Experts of a small language model.
Size: 14 layers, width 448, vocabulary 4396, 50.7M parameters.
Training: a variant of Adam for the experts, 429M tokens, 5708 steps.
Below are experts of layer 5 (counted from 0) of a mixture-of-experts language model. Rows are named router (the router's row for the expert), down (a neuron's output weights, with its number) and show model dimensions 224-335. Each number is 128 + 24 x the weight over its row's rms, rounded and kept within 0 to 255. Numbers have three digits each.
Before each expert's rows: "comes before" lists some tokens at least twice as common just after its tokens as in all text. This comes from a sample of Wikipedia text that the model never trained on. Tokens count by the router's weight.

# expert 5
comes before: ",", " |", " (", "\n", "'s", "ia"
router:126166176136120055092151101158127116159131112105113144146169120114144106077105147113102137099112142098162138133121158151123180124175146134123133142125064156134116131145118126126159132099124128135120126098134082132143147125164120129162130144097147140172142130130147124140143081142125093099147076106161115126137145126151170137062174124153
down18:145116146164182122135129101115138086083118122162156135144118077114109025124117130157117151127156117118119177129146101122138097109131138126124141096097114148121127135087135147127122098117145159130144122049097093159161118137139090138138136117115125110137151086097110123155124101147110159105104146133129137121104095171132161126080117124106
down19:136119142103116114148100135111107132106160147112119139126117121079121159096111149110119073098173112145149109116147101124075121143164151207092102124113137119074155058103098105130122127153123152181124181152157113121190159107153131142157136124142116091149109139135128083124096167142128088121140112135072147097132094120193160139114163132135
down20:133108132141154106135146136139123111152109139081139119153131081094078178165157110137106155127150112126150070109135138148123131163147099113130141114122089195118127083128132118129120102141124129102139133122121147078112156151156090159125136147112085189134103175169141154089124149141071118115141163128138122148171123117120102161094129128134
down21:119155124164122130113151149100117142138148138132121146136160112175116117081085120120085097115116123102115088127101121150138139074117131118165176098141137147131116147097146111126133100121178134117127150120092137120127115128169146144080115140105156131150138117122141144100147131151120145120147135099119108177134157133107134124106160151114
down22:115103135141121095128132096143127133168125129121123114110098105114125095128099112122078101091134121168110104105208141134108114110137139098111151099137122119131133120160161143090143128099141138128177136149125133146130116124164104102161124147089132137120139149119116149091119138162111110125099112089148131135082103151156138139146138151117
down23:140151087091138135170135146110152160131175115117124131096149190139129144102134107086162122156136112144128093116141141103130146114153119149097148143130126115128104103099081140123116103116148126121132127165096141084120119135110131109074142099109122167134131145129145166129123139121134112102143162114115104115126085078146136139126110132120
down24:128114138115169131138117174109120100144133123121129104117110139133136101096140201114140165151094142132134156113141134114159124153130170094133058150141109148133135149151106121155143088129134136120121097101153104151131129151112159130142121160148183168180120123117156152126150106161110098153108114145153145100125134103138104148153124138110
down25:117165138127117111136104110117155141124151170143107089118129114142113132139138148126160129142180107172147134103139151131114132102139143142177154117148105095049131121156131098122138155132133105108113139096169090143150104129168101120138103068132117081117128124155102142143130148206126051124078120093157148110105172091161133156137163114183
down26:143103125152133125173163117127122126117149157134102141158130137190113120128127137130093155117142138125106114120094118094154165139123067123096158093143129141100167159128136145108122114147114120152132119152108192130110110140138145083096163110142120098111126176141103124134103141143130134174129141137108142139119090110131127132115121185092
down27:094116104123098139154130120139117146146168149118166099116127168156164109122142113140156139151108130116097101117127140139126116153148157139133146117123146128142113100113091144081105122124111142147142118155132152135129136123135140134091133129112147124126083161132095168146097109143097174125098109109111058119172146115147128128118085076109
down28:120082112125117143083138141111161125130133155100122132134104123175119173130123111121149117130158133102160144145106086121127149113124141123126097101113147132155118099128186108061101138118092121122123162107121133119054161147154175160140111125173161081131117155138115092159144132153178072135130140132116183070133155073104164151136099140086
down29:142143133110125121119111100098165149134153149114110146119108132105125157117141138149144128168077143122109095128098141134123115130128167104172135130111089164132155126145125146148119084158141090130151116148119141103145144133095141126127108128163088103132138123140117114124102111139103154128116120140193139088107139124121138107141135111135
down30:099174131135117117179151144139166117138119141170112170118145122143115143112124153121132131137173133101108100108160137131154101140135109130120149112110112130112140167093144126114180120118148165109154142120134116133108144113117086123104131129104120147139144092137133161102137134146141137168152107137143104132097124088157117117085136151141
down31:159143131138113129114139175142175102161130114118112082131114190122106157150157122087123066112116142155118117123137148152151150129107127155140113161112179167175127115090135099129126105154131177093133145159158120168124129119145087072151136122154110123141158110103139118132101175141132102133146142138156133134133124107122148076154134111145
down32:095114109088105153123085127146125142133153158088169123125133127165156122106169126119085093139127156134120159124127134081065118164086140120135137148117098157095151094091167172091109140153148113130153139111181113164134186112150150112168175100145113128137124150108115140121113099168114099104120127094145085116107124127119102114149092131133
down33:139143130163144151126133104144105114079054121146137152140159103119132146129109115134138123125101124110087108096102152133088118153151160128118092143123148150134159119108098140131156148118135138138114124158072103117105138165134145095149133156136134145112161097121138110147077109148092127135186102133109127126118164138136132129127100156086
down34:142120097113154139076139155173112119151117129095133153137126122114120153126129103144167157150128186171137165144163159150133115135111167150147152121142133087116162145146154135150122166170113143118099155131125186118103143141112092124084124110121140114119134132132127101154096121136185092102123174107157127087129155102137109096121147109116
down35:110190089133111136089063100117110190152118180164165144139080144133165146131127153090150175126154116156170112109124111142155160180120134070145121123163135087149092127167119147140115133142135146149162139135127168159129116116141156124115124131137149151178103114141129160121139152143135147146121114127177118148133170128133147151170137111095
down36:134116114139153112153139099128147119187125154114091135135102108116129113126179144139134152179117109101124112136132150081135114138133068107145121143130120100121132130119111146183114072124113111122164133144103104105127143136142156155131138108127091129159119153151116132108136129119077134127106195126096148142157142159094116159096087153167
down37:106137099115149175133104114146084152128151128114136153129097117140111091134138105094117184129154124148138135183163156103141098123083093133110149161166143143140097107128161149102106144143131171127129110130133170099108131151062157152099116106138133100110172184113169127118164108097124137126116146102106149148107104154138122161094132154127
down38:116090122117116141155157138111152104119117089150127123149119140115117124153144116144148156092191108135155129151127179166137151136143118123115126097083145134133061152134132135123179092141138128151122128126124112113093165164081102153127146156135093142136141138174129103112101165122124143192158142147120097096118120118123140112137157120097
down39:163143141162115097134133146102159128160120128135102111135122128181132156132137102127129128106139128107127130134120103091099139112154124111131138125080126079113085161086145141117132177124107101104138095113130181132145140149153111108134181161105097157177146109064118163127143139090101106101090124141152089154152111121115096110176129127120
down40:128109105158141136139121176170108117104113122153134117135119117158118136201155099121118119151139106112165160117121153160155106200124106089127131125152134078138112127131139121089130142116143180117119118090109151165134155089110095116103130117159121149164107148127131161140118100102159160124131129117180138167088119143113144122146139113098
down41:129161129148131151136112114107103154163099135158134153135134176115140136134137124100099140073141099120140133127097093088085141145108154122097110139135114134138118120109085176179138128130125125115102075135139123127115126150112115148179126193136126147131146097138125114130104162096139141102107155136125128113131133124144142138157126130088
down42:118143147173140143131096134176077128141114127154097116141107108156075154122133136144080141144143130133058145150130167139121095132089092124156117142112133166096162145106104147125130118092141141078120113176093102127131129158098110120161127124114133134099168149134121118153147110110125126107079116137121137160165114141134106116082135130100
down43:111163123139141132138146103119072140143133114135131120159155168132139137094121148146113117128152120116156105128116115136131076130144124095130085152166156131112117171106115165112135141135084105103078108097135150151135103120113127124122101129093103133100134172121131143186149130085133130143117101193127139130146122149125108109151100128117
down44:095120106171153135104156118139104141130093140126148120089080133108105144151179122127090147118165105119127134187110153122152136135120198112115101151128105152151118123153145145157171117128128096098137070136124147148156135125115155160092104140165093119104153089136157172103086098131148098121102116169148086135157144148102138132091147113129
down45:107139133123104130108083070156099141183117133148141103137138134157108097144139113126135153117093135171149128125159112124081108114134141120120137162157116138076093088119121162171137134126164148083099152145151128111158113155086112123146109133109107172138109132106134134100129151125135098105120105150122124157083123155145111174149172102097
down46:157110091124140168079124087113111131171062163154133147100162146107135146139165152089114120142124136099143125120155118137125123125136139115163135141156142143132119144136153163165143108134175099134143132143086112133079115150075141158123085147111141155106171081138156127139113100142143124117125159120153161135120141115108111170151091162114
down47:140139143161105160133130148174160133100164106145125101115131090133135126113085132131131114133113123150080121110165105128136131101132114127072123119120138157083118124099178097110147119142081143106148111139141129137130109140197128113122144117101080123137145134145134127136138165137121131137155110098151078132091114141105150142163106119164
down48:135108112118174156128106096128108116135109200088109105127100109102118172159172102160146153155147134150171092152129118120141115157161142142134140107145133173140139119162155140137129110128123164106128161145119113095099148119131119086097096088122140098135153106095068157118107125180156109114126126128129114129139132117156079117098121100125
down49:149097126106146132150141172085113083145174109105104060078125115118126150102179111214104105128080111130099122130124127119147158108135139160099148139104090134128128161116140083103134134109092140121075160119130157132096153145130127130110115132156097114104106153087145110132163136121181127128144126112120105104166135120123131096149099173120
down50:141091162144086103127087108142129143103142144152142143148086102116093114096146097135122143151123125104138108157148136121117091179110113143149145180143104146110129131155114118131124111105145133095085150089155104143147101135125135097125112121100132125088120105145122109130093164151113112113140089157149150116138097108122108159128088102134
down51:139102117130103147159148112151097139094120094149101080097119123099149086116144152157102079136098127170151122117165129117175138108158132114109154098145116092120103153158157161074146155130094100086146146103122115134105148152146087110143180128143111161168109111074108118154133158160126137118150195119116139148135103172109154086117116141163
down52:171135132111159164086094161124150125136078146131097130088112149131140171132141110126146124122107138112087081158113122160150144130133165142139100137199119113184131108131125138130083153136132123141153127106098112087131141121125135148112106147163125150102103114082121149153121129120172099083164114104100104136136116096113167148122113128092
down53:161102134128119104168125127127136149099133144139111105106154131109129082077161154145108072118128132102176106105106120133152130113113140132141097126082151142103123163080130125117171119152096143145122131101151142128133109173133131091156135102120109108138121116121131112167144160167155122118150126118169078086137133101152087146155140152111
down54:163102142089115142122105123179137140124158146118104114098158125140115113121149165129120106105140164156114122116148150131123117114121130146117146153088169147109112092145133138122143119151126146147109133110202104172171115120125108121134138082087177151103121088133102135099140125168122124150138134143110176137107142137143134112128141117124
down55:112164135160151140141100093110109124091111163106114128126106148098142146097141126088200148128145114092104149114129118161102106159087124102138160076092160146141125155169112123106126136125138123107113137123138161159120109119127135112151087156120152153131150159146124112092103102095114153109123132123131147129162111094163112141140131043125
down56:103110127125103136146092140162051127100111160118153122127141133110103131125150139130131151157118132106144114137121154166145112105165146105159137162138146128130094140106130122068156126121144102140105126125150116109117105142131156138140094137148121099091181095162111106137162142118157164115129168123105158152102145141143138164148192114104
down57:135152151147094119109177119112137119132151089118150129163121124152142145117124125082140085097153147122152098147114132053154128129165142124102119136132119151097132105093097117120140158158105158157092113116114156170132137116167106096109138120087138135122123143132130135128103135149093120150105171105131118106116106096130153158138115096139

# expert 6
comes before: " ", "1", "2", " The", " In", " He"
router:153139093105099082145127108139158088122121098100138165114149141152108084133094150118089140125132177091157142124115153101149127164134136161093127166114116118158121125124134099168125154112111093110150145110130164123173140087129159113162168135093152136151159148127133154136142139157118141094188127121160119129127129112139157093113123102146
down18:147134140097115131145137078151154105176137113140082116139117126123152123118117147099117129142155147167172128112130127142135109124147085146175142101128099138115190128113117177089090078095134128064170145143106142143144107155144125140147122106104135154123098111125092144123140138161143148136130159120142137114114141171118166159107133072132
down19:147136142126119139113135149141086088139131116096136137114097126150136123156125127120107152097181121142129101109187088161147125168148149134132127146117116112156133123131139138109124144107119117141155106117163125144125123138115150149194198139119102137153130111143125142161159092181164109140127109160093106142138054143099112110112136154102
down20:111128119148111124139091123116111116134152077103134126156145120128094099178181109158120153171119144136145135084155126118170124151104085117141127128097108082100112161129164148131127118148128099105113157093148165105104129099148145149126151133086142141114158110143095159122103149146154139131164159144152151180152119141099142122139112139157
down21:138148162097107148107098137142141114140133136114138144116122170149135132104126126135116112109136143167095110167107135100125140108139105117091157131117135135134150131114102058127131074103155104151143108170103133142110109118099123175159073131104125114101156145130113096108098117100140101128132151110102153135123167117110140128154126086114
down22:106138084134137131135100128127107159133111156150144099124103139154109112125121094154132147123151131129137142114167072099146137136151137117119122104146137112142174118148102123139112141100146132096107103071121060139111078139123122117129152115116102133132130147143122167100169158146131157138106110121133137147107127153164180161122119132112
down23:133058106142116120116151140155164139150156137114111098113134108146137110145151114183115137128117114133078069085156122177135130121112128119090088114176134098144105071139134141131128109117102163115134146135144096135101074139118116134107139116128131133107121110133152143166153116141117150141063128105137123142078136115122122120148131151130
down24:111151123145122109123135107131123139131151155124141130125141097125129092152158133129085160139150120119095131079136168157115105125141116127148126120125151097143118135111113142193168116097124124142145132103152093103125127153140170159125167097118125156147153151117107116141140162146147149155136122112135110109143158172136162172146133164123
down25:092122130154111131126131127149136151143155122162124120118113143112098116140139154145119102106102117148128128141169110095145117120161107105126172154082147140093102096114144167096128098115149161097144130136115168114102137164137107103126145111124090085082160112163125091105101152136163123121148169115102130129114172166112122112161155136136
down26:099097118134131116137107135143118145121148102165138129138114144151175105155147112138143122111084134113140161088131171102146137086128084074130131161126163132096121119147142105114146128152145123104135131166144116129114093149116101123178102121145124136114105104144121144121142125137092145129152112119103187116109156181137139142076141151189
down27:170158067076115122154141137096105150081134127128143153107149128180118100094103132152176156099164144136128144132146164131101131123112086106153161132181147104132129151168117116166088156111132154161111115104094132100127094130113131125131113154105134121130140172151147126151108096137162141136109098129152116136132132109129116123110163150136
down28:122098093136132183121106112106139122094118124181136090105107120121106165162112121106148098154114181153159133149132111152130132123095121172124140125175134144127140134148138116143145122135156153114118074161160145145136145149111109112126160087136097137143145091233112109123113124114147126112131098135145130120158117125147139138129130085121
down29:103125099141100140133097158098134152113137138150088182099130112144117118111114136127088107181149109113120123152152157150125095130160123160132150108148153157134124114110163110175134143105119161141102140091153118100122084184160137146130119131131137139139138097126112105135085167164168150095131151149099106113125118129143123140101143124158
down30:141138123109139119119122107113079105104110106120135158126135134184147096125150149149145131130133164138109114154122166134090139151122131126111132121118122155197124157140127129170103120130110106157135111128150109100098088130153096131157137142124106130116073149110124118165118153105103096134130125153114151143118122124121117148109067142130
down31:151143115164113129115101153139116153076151122155139084146115130102080141142101100077094113084106146123155157092177070151103141146122136120126134131148154106111134150139111104098144100144155110109117081151135154124125111163098132104134102145077122125141105137141120118122164070148142151104106165148164155120070125122098147145177147136151
down32:136138148144092139143129110133135128098137141145127161158120140117100156118125130090132136125175137104099099151201128165132068111127144203146146094109132128108089140113135118173142131093115121073078152108110121116131143143170129164126141107136145118144131114150119122161115166151154099104112097128175119115145104115133117145150157127121
down33:116152094126124071181153113105110126130155127158139144097135118144118074144141177115076148117155148155088136098141123106114127134135091126131111123088159091130128177139143106132159105134148103103123149129137117161163141156126169161103167105156107147137125124092122152127120134117133124174107158123125117116109157146149124187124083110109
down34:147119126129139129145160163096129125097119155129134084143144089090124101095134135165121074125125099174140129135125126131123152107157097125107124102136102125095145150090179110106121164133107110115114145098121127130116107119114117115128152138121087106144148110131114137142130130171110124084137110103093135135143125131129112106101170123143
down35:105114139134105100129104178124132140145158162156139108131111098144136113104156156143132138108165166112106110173108104149095159107127104137105127120158135162119121134151119174114105086142125129104156137122111140191148135114137101086147186138122130147099098111110135123132124157103129160155102112151119116133131106130118134129120123141099
down36:094087114121139128101117120100127156127130114132143190150114126123109150132110150146136123143118144132107159132130076122157130119209105106108142145124131164099143152180155133138107103090116132126155127101157139096142125147133135138144123118118104124121083129096096135164080192112136150108120149162091138108119145140141127164159155147123
down37:132128148120168137188134146171112145123085120137129076090115112088186097133132155092116111133136128103130162138113131118089176131133127144136137123150096114160159097094087116076136119177130129111123113161085118146114143156133145150153118132140123142160076081102126139136149110128147124114149154138119130141114152130211139108128163085121
down38:142100143111156123162111113078107147103082113085139132102097129111175088112130128144126122131129141108145120111137139146155108126141125127133050161145101105149131162114092118172101146134074152092150110167136125175153155120164145127137113131126155106155117154138137096136142101125118148112141136134183093152087147101152136122153080135137
down39:147120146139127165134111087105129138094158071122073136176112149161100135141113132125094139139139128118121105119178100113110103099111144130150103133136126098131121125109130130135114096096082111108119129123136128156129109149186151128089157126167127124107108123117097129133113178169150092128093137111157157128139113130111128164194150132134
down40:118150151156152135103140124131085150151073136143140109113117105126148142135124139120112150133136129119119101144145117115130143138140137106142146111143100148094114143128143115068163113122124110096161093168125121063142139138133108136151165136069133107149115122128122113122125110109117142176155142122143142128144128169112142130071139118106
down41:141122151117117127112126096132140130137149154126129119132138124129108113114137113138131167153139110151112134135161146177143122111100091132148109112149126117145114110146134164139121108126113128160135125125161120104101134124125141144089069106127129136101143114140125110117097176125122134130123144131123129121144163124136113158147131143112
down42:111179078107133129163114108126149142116103092117083107135181120145090103129138151134150128133111122135126145079118174121074113118113110123154131098130147069143142130122112119175121163162112126124122147152112121075098082143131162114123126146123090177122157152169145127147156147145166132100110168117159152153104130142105125139151154180130
down43:100110139185138083125155102101107155098123165162143097166153114156131144127142139104142155107091139134113169149125099146110139116112123130144117137164150137145144109115118131155142087138141096107090110115171123128124143184189066158108113096118090122114149074177127135153095157104129095114172124168121156170118109175149126115116136185105
down44:133117104124144148143156118138170111090143117165154063170159075090140097144140144113127089138079137116126115126115143126113171142101092167091089104143119110127127124118168150076160118123140144134108122157106145150122111139171156148131127135159134172100146119168150153116120096149115125161125144101141105130109159132135146154134153132136
down45:122138158127143136105113121140103130088150148160103135174087100154093097120115108154131121132135137119107101130121109151103150065100078121119110108172159186121155099118139113110115125083132139112168111097124124121135089156148122136124119125102117123085150111129095088115127167130127151132131133149101139157134142148164099125120151138135
down46:129087137153122130158088142088145062138117161155116117142079100137102078112124168084143131161131122128144162126126091104111141138143125130094103119176119122112123120120092118127137137063124179131094137113191117109122137112125119102128140131142146115175133135098160138125125139134092121126090088110091132089136119131163124142116130154169
down47:114144103105116164164139127052153125107172154144128134140138154141135121135154091119147134118103169099133145108113113098167117102099084100127105170117164110147111131092140095135178135103143096128100112125144121121107158114100116136118079106113127111116142134131081145133089093129164109110147114148135129118155148097140129108110138150107
down48:180127130170137086114104158112092138150132120144112146122153146165140128095123113136114157143123136118122129116115109128113091121141148132127128126118105146136154126120117140151125138102149141116137144132136147171158109164102137138143139120111150152099121126134105091123126167114135126128126140107138113114151101110154138129142088152095
down49:105124139182172143096139150099119128115107136179139141136135097152108187142104133119129128118097146166115134121151124142124143118152116071152142098139159154120154134149127119139150159100156100101101068120179120135171119146094129117153133092082139105150087104098145178096134168094143148095114145109101158127154132161173155123087154131123
down50:091119093165114135153149087112156126113120108122130082155105110159111138129118105092124103137167105135150118122146125116134145172083133129133143133110157102163160110118150117193127159161125156087097106133140118113142141120158108161143145139166104114111117176154149130115136149124141180103151140070164131127147118136040120125119107184123
down51:080108132171141163098115110129114156148102125158106174130121122116094149144117147135157116134120100135140145131165105147151133135190110108092140149117158144076157124137156160077139112133127124128136110152165121078113130126141104116136120134117123099105128091152120124115105137093158158127128157142090156157133136173103125118181175137120
down52:156135092147133131156145150103144099109106089136117155139114136118083128106143133092096130162134150149100123106118124134129140143125119146151132159101133114136131159102092163155126168137118133125100139083138125159131125158088124101128140141145097125172168161107144119101165076136148126118112138153150121132121103114131121149124151133156
down53:116118125143151064162117094127103095094131140117150110158140147088098093096115073110095113160081116152150113128128126132167139114128125129149135125093123145126168119128151134128145142122105180123162119117133115131141151136079094124078113103111079124122130136162123144139153112133113096157132129114135126139170132131094171122088120135129
down54:139113126093128122111132160128116152156079107118162125087148128170123122160137105122130142130098146141113092119145143102122114138102108120084130163140174128108118140145124128149144194097156092162131115102161134134111130154117115139141111148133136109168177139121136148145184169111140130107096112116122133107175108103120116111113113146151
down55:117131074150167121077117125120094130060150127169119142132105087188111144102127148148127157099133115085103138165106095095130147125133096155128136149149159158143140133138140115140112135106139149124128110104139114131072114142108127154175117137123114157192094121112124089122151134149152145098102123119135115130080129181142129169102115106149
down56:107094133127177119080119143126143092071100106148075095150112136145133117089115149149139134140126135109117103129135156100136112110159093089128133159133134095113148154129127139144087163124137132141131129118144148130106127132131091137169096126148114098133126090119107138116141105087121106101123114141111101134135116149114091117156136155169
down57:108149140167153100128100128135151116140126156146127112124121118125107102155138098114105076135121123101107137152131150120100141169105066117179150119158109147136137137085115118123150090118154127124127130133114136065130128104135150121102126109113143139091150130150133115153138128110162150097164101134102124128118134156113161135126105149132

# expert 2
comes before: "1", "2", "9", " in", " of", " to"
router:147124151108111106166140158155143115084142120150137145143161114154159094118134119119138113170153133104123100113115144126128153135124139132086163108159144147089105112138125114119149097146110121134154180100114132098110103140192114128143135151102136082169144097132180222090143104159102151119140135139148113160109130105118149110131154113180
down18:128090128135137104179140176068171128142131123087143130112139150131142177120135131147116115123140124127105072120191145093153135135177123092087138170134167153100124108116148137096155117145123129124141107154088112084096138131161145168075133147159094109099158112134090106126090111120064182132115129095158166167142106110130134098107098119135
down19:075149134124105162140168139109140098099132160141133124138124157147137127133162133120105100152106113132131109100116141100125116125146125142093129134111129177083144107129148095172149120116142126155142113142150112133127151141149161182131099134134150133181107118121079119145122126109150140125110136135154094113117129153115102112135161134157
down20:143130138138137132147141146153151065133141134126126115162164094134137133171137090125085183151154146162152144095138162137137133139163105114164131147150135102119136105181118133139106116166151157108201129145113124124135091103127116103147128158110094108158129106107085141162146078095117125098097113111112161099135081153162119130135134122169
down21:177147134132115142123131069144160153129119139177137101132133139112150161158139137170140143148152166156091094136131123100167107122149135122141175115158110114118143126142120141157153179148131121093113147160147124173118133124179118106127149090109149122114149132154118145115165138136120128141089087140110129146138129160136134100128147134104
down22:142157098105118109125136136116127110154121094130135111132116139140118116169100102130160097138110141132173160121120165100144148142174095125156145130127130145109172109151121118160109144126132173139137097106156158148161137124080151107139091088135112121116107185112141151121141088119136101117126152104111097128100144094111149108141149152118
down23:138119128128141156183145133083134161128113132124064119131112130138122110133118131101152103112136105068150138118174134117108093182116092156077150159147085113109120096111133118150129105119141134180102118144138129132100120139182117122115124183138114137164101112133125167126161115123149146087109136158143105139121123108119136106146116118151
down24:094116115144150131125102154175178157147153138117105117143160127129174135128073125133131118102117110073099137126094127141121117144152140145163162098090107115101090106111109099134135149123138104152083153117122128163150112122174130127125155117186151188135079124121129131111107123145109099148134123158145111138132117151161181134140117126148
down25:150115171122153081094164108068123152123086120150133129148146147153093092118139121151160117087106173117137117104140113155118116113169146121100164130116122122128142135116121166104174121152080109144113117097130133126115113134156095121111142103127109102102135126128112119138107104169118129084103135117117149135123110114129119138138112180146
down26:125143161135136095133120111123097154123129136108100133115118121146165135122146146130111203182102117134138166115132163104127140177089085147209150152167153135125138103111117141109127133156124148143135115131099146108152097152096105122103087113108156128093126167130130123119163115130115164057122118139126182165134128135105153119090154127153
down27:129128131114077153128142148104083101139128121137120160116121133127111114126117135150092150114151177133151128169105122109128155139117122123165133098123130133115157112117126147121079123101157134135105155174117141151135100095074168131076166131134118124118107105099153154115075120095182108147105174145129105105158127128161167152112137145128
down28:133159124142119135141118124145149140121126101101147119151124115116164115124083114116099128129122096110173152107169131110132091115098107141119126154145130076075105125095123113141118167144099148124115129135160144174152115131109161103137150135114100109113144151134109108126112169126154106125170135154110108148114094133160141097140115146173
down29:137144105129113128149129177122171138140130107114104128109118105116100105123124116138104117114131119128157083126132142123118100166136129146090121136121127121155160160134161104151113104155120182106141108136135116107113119130123111124150186137158130167155113171141144145108154143149132140127134094158147100138084158139116111136114136189117
down30:129116179137117134108119146106091126102124102158151137126173124096143111103108114137080125076076108115134176108132125137105152098135153136125113156074150112093081127117117103118164092115128082150063146101130071145140098105118130118133093127126140111151145106133144116128145150144080140137144168116165148139129136114126110148161101135111
down31:161110112141140137144137125107077113138108111097126135122090092121130135097125181144134121129098086108172127128151126122109158117128103151156121110175135110115114094165091112123116151121126132132120104144144115186134085140078152134144122156127077137096114131134114131095074117139147128117133158131122155130143107100155142141109139131086
down32:153100098107107166107105113087136135129153107097143156119161159091093056120113143130105092096126097123151154149133114075098142144116136115133103140109151084121115085122137124166076140127105096166116129125136139146109162137137153142131137147125137143118124128126159109135156135120126079139159136106124132092144113141150181157110150144117
down33:084135134100151141116142120135109139082108118103125134122114144119124082099145130131080154135160133123093125117145123151106159099132155162171145137121150108108149151133137168145106160103165141148169130110149154127087128116148138115121109110112154085110104129151100133137123121069161113120087122128130132125166080114107129088134117168120
down34:140139123127118137119116148081158174123102134130151113120138152130152125107119084126140099078111164111137091128114108134104146168116111140104119084116136106144128145104149141122103122089137100128115144154100140110121094129111101188124161133144128134096138122143174130142136147107143125138135144165113085082132134101158120158114170140126
down35:131134138100164138111168132122146161091153144133124155096114130113150125127146117130157139185117105124148141112107153106114136135112123121148065145112133194096133089116088143127165128161130088131117143124121106131133141068143112095133112132121159108132096150165147142123117189135119108186101133157131141138160142114148107056095143129115
down36:145126140166161156116161107134113121135118149106163099113122112133142130132108128084145104139147126146115140095076092120132127170136114132122165127140094099139116076134118150115114095147096120115115107134145110144160127126151145122152132097112122180108096108186066153107147092135100169092126149125149139114137128155185134164109135116103
down37:118127147123136124144099147112138146107073115161130097132152102137120092159152150124158136114114105165168097086096151125177189170136136083102111139118104151127083120087129147104136105123112082119136103142128110093125137095111126113160142145113132176185109161121135143157125128091109151111174108154146152127148145174126157161161161131138
down38:135107106142155115147128110163139103108102123055106101092119154126134137077144115139183123144138110128122156124109108152172146153126106141102147098073119172108155114139170122103146163081192106161164132111125139148114121126106137145120105082110124119093129122083147137092102153170090065121089106137141098126136131082116131178162134130111
down39:145097179111158111113124140098100140105096125127120146084147109142146117093119081182116163153162092128174052079148123141108112139145175093125133129152140135127121145145123114145155158141113144104129109072118104131115072111126127089125135117108127114082119129122129142134090155186101169130120122105116153133117116070125096141135098135135
down40:124126130115106178138152129124143108112111116123081124087130108118124133057160148183114091138134162102173084122114109123156142085120144135093121123118128121125149111149164114115166114073133147102125155104133128107112135147078096129138103136137160135128145151061132142124142134099134098137114136112119138108105136146091128156074118155118
down41:089113149082138141066122119149119148122120136170049125137133110130133109118122172145121109088128092142145147130139126127123153117087166140152128191145121106135117147120107116135138150127113130099109136139121117127169107115117161118128102142116136133051156135139113120126133147090163134114124093106101147092124091129127125145170128157138
down42:115150115125110148104131149109097075127117126144116076124168143124132133122092101178141148103124144141129107164149085149163196129129129117146102100104158151145128101148118166113129098109151082140086142135124148126113126138120092115120143110133131128144092131181126119124086106105144163134117155142133131133149116142131114157095105112085
down43:105150117112089148179177126121124121136169073163152158176105155127098135125158135160144118153154105144096132143121163134081143157112095115090117105114141146139119106120122131129144104141124108130139155119132130146124136113127110167128124148144150149121103107160106132150124123154103127153136092111161114098114196115150124121092153161120
down44:165129130111107111113115128169140113127116150138124126112105073137137145139131142096130170132142152145132136114124139109122163129087204101128118143153154130082129113144105111140083097133115114144128149096125133157119116089131160143132096088129134125058100119163116117113099142136119074143117066112123145135128129111153131111115167132114
down45:113114138136142143133097120106120109111082148126126129112136161152140126080127139114142157134124119123114137157133140111157088122096144108150102124099120108118139183120128100134130145133149130125157095132175131147149138072126124082160136108056161157096130091085120119136123068125117108114115105128139144149117142086136157128123152162139
down46:101144124123124135185114161118121121116106160103127119109090129110097111131138144128133102152095133143138130148111111161155162131145164138099107086137119095131133095123158110103099138132126111163130133103116132132129170160096113133137118074113117107113164113144140122104084125107122117111129123091138176093141124141166137107140168146105
down47:171054133085125084148150156138135146091147140098130161118145143134147119071144125097154132131099133096130136130142155151070112153132101133133126124100105121145112151114138168109110116082160146071162132120111133126112162137145109174111131144142113088074163156098114092114118142111154137121136128115132121123088122104135162127134120181163
down48:141111131125116146124101119113142106125145158102113118102129114079153114159128139099148107105101144096120138109152106167116083109125153120121111119104116123111129129137140131139161092150120135099136143153129149115120120116122085111069118119100138105085130106144114133115119156172102133145136138129103085067143161100154165134093143157114
down49:102117122098157074137130089138153152163142158126122119169172114112147115120177150137081137131095119100168153098095180100149138136101134095162127165105114120115121114142131188091103107125131068151126108134106125140169135125124194138148106155126164115098133111133097125156178107140144078135146158141084120114121131109115149135137106129110
down50:176139096147140113138159131088129124146106110145088153136131138142140121087152147139102114141142113069126093115098106111102165115147171137140118167133160141104114112139118146101119083126151135113127107101129137108123107110094145161115152120108142122112141113099162158156173077130159138156132095131128139119137124115072144150124127112107
down51:133166126095098140158095144126136121108117150095140158109152150066127080080143094154132134105130136090140129123113117118142144152089168163128117125090060145133095125072167140146108157104137147161118139108149126126106159110135105180130094145126128158112149096132140117153163112131155141124127121142140105114120127096152155116130157134118
down52:105134157149143163125163156134132139107107126095127142135108128143127119122161091140137090155125132124119150079091126140192154157126118128086139123130162153094134149161166153119052125138080118118129180162153093145130110147137109113113124137132118142090108136116136144129101171113118126089114119142106135100128149171152120096107137128119
down53:117136125093125123138155162122132158122155139109131155157124154123115125087128109143109141136136096147112147123134130119141134071152150147180108113115131103127106082132123133112140116107121152112119150134098085124136158137116128183153184112186113100168141115106157137153129157145121130132110103132079149126140115133162146120154092160163
down54:094122081161106163147135116165146084109160143116168115147116147124144116148127131116090195119127110172112143118080099148090133156152105143123113144160120167096128158147105088138166107123118107155152143148132164106123133101121095168140126130108138124180182120117117135130076106118073128165146111117146157158125129152100078144121120114125
down55:119122103141074092094092123095164124150143118111124128142155126109122163105136153148159169113090122135107129162176126148159126094096112085170154125122107126119157120141118118148197174113136106145122129156134118143175142097122167142134168107130107127156092139099099149135121090160122107131100118103141145124137183108128138167097125080144
down56:161120154181157075109134142159089114156113147114191102092117094156120145130102141093167172101072119149130098144158068128122104194142153124139105155186114171164102136089104119156131137110141120130101156134162102150135143127119143121088118139102108142107103170090126125112101135066085128115142124114137127091162099138131108133135165117110
down57:123115118101131116141116138140122093143136131175079154149098115163115117091106168125110079123172205102126134143160093113134106099140122175090084119124128135149102133122113115136116157078122140154093167128137105121115134122144146161093222121105099151132153153159157112103164173105103146162096106123125096081120123133156099075103104119115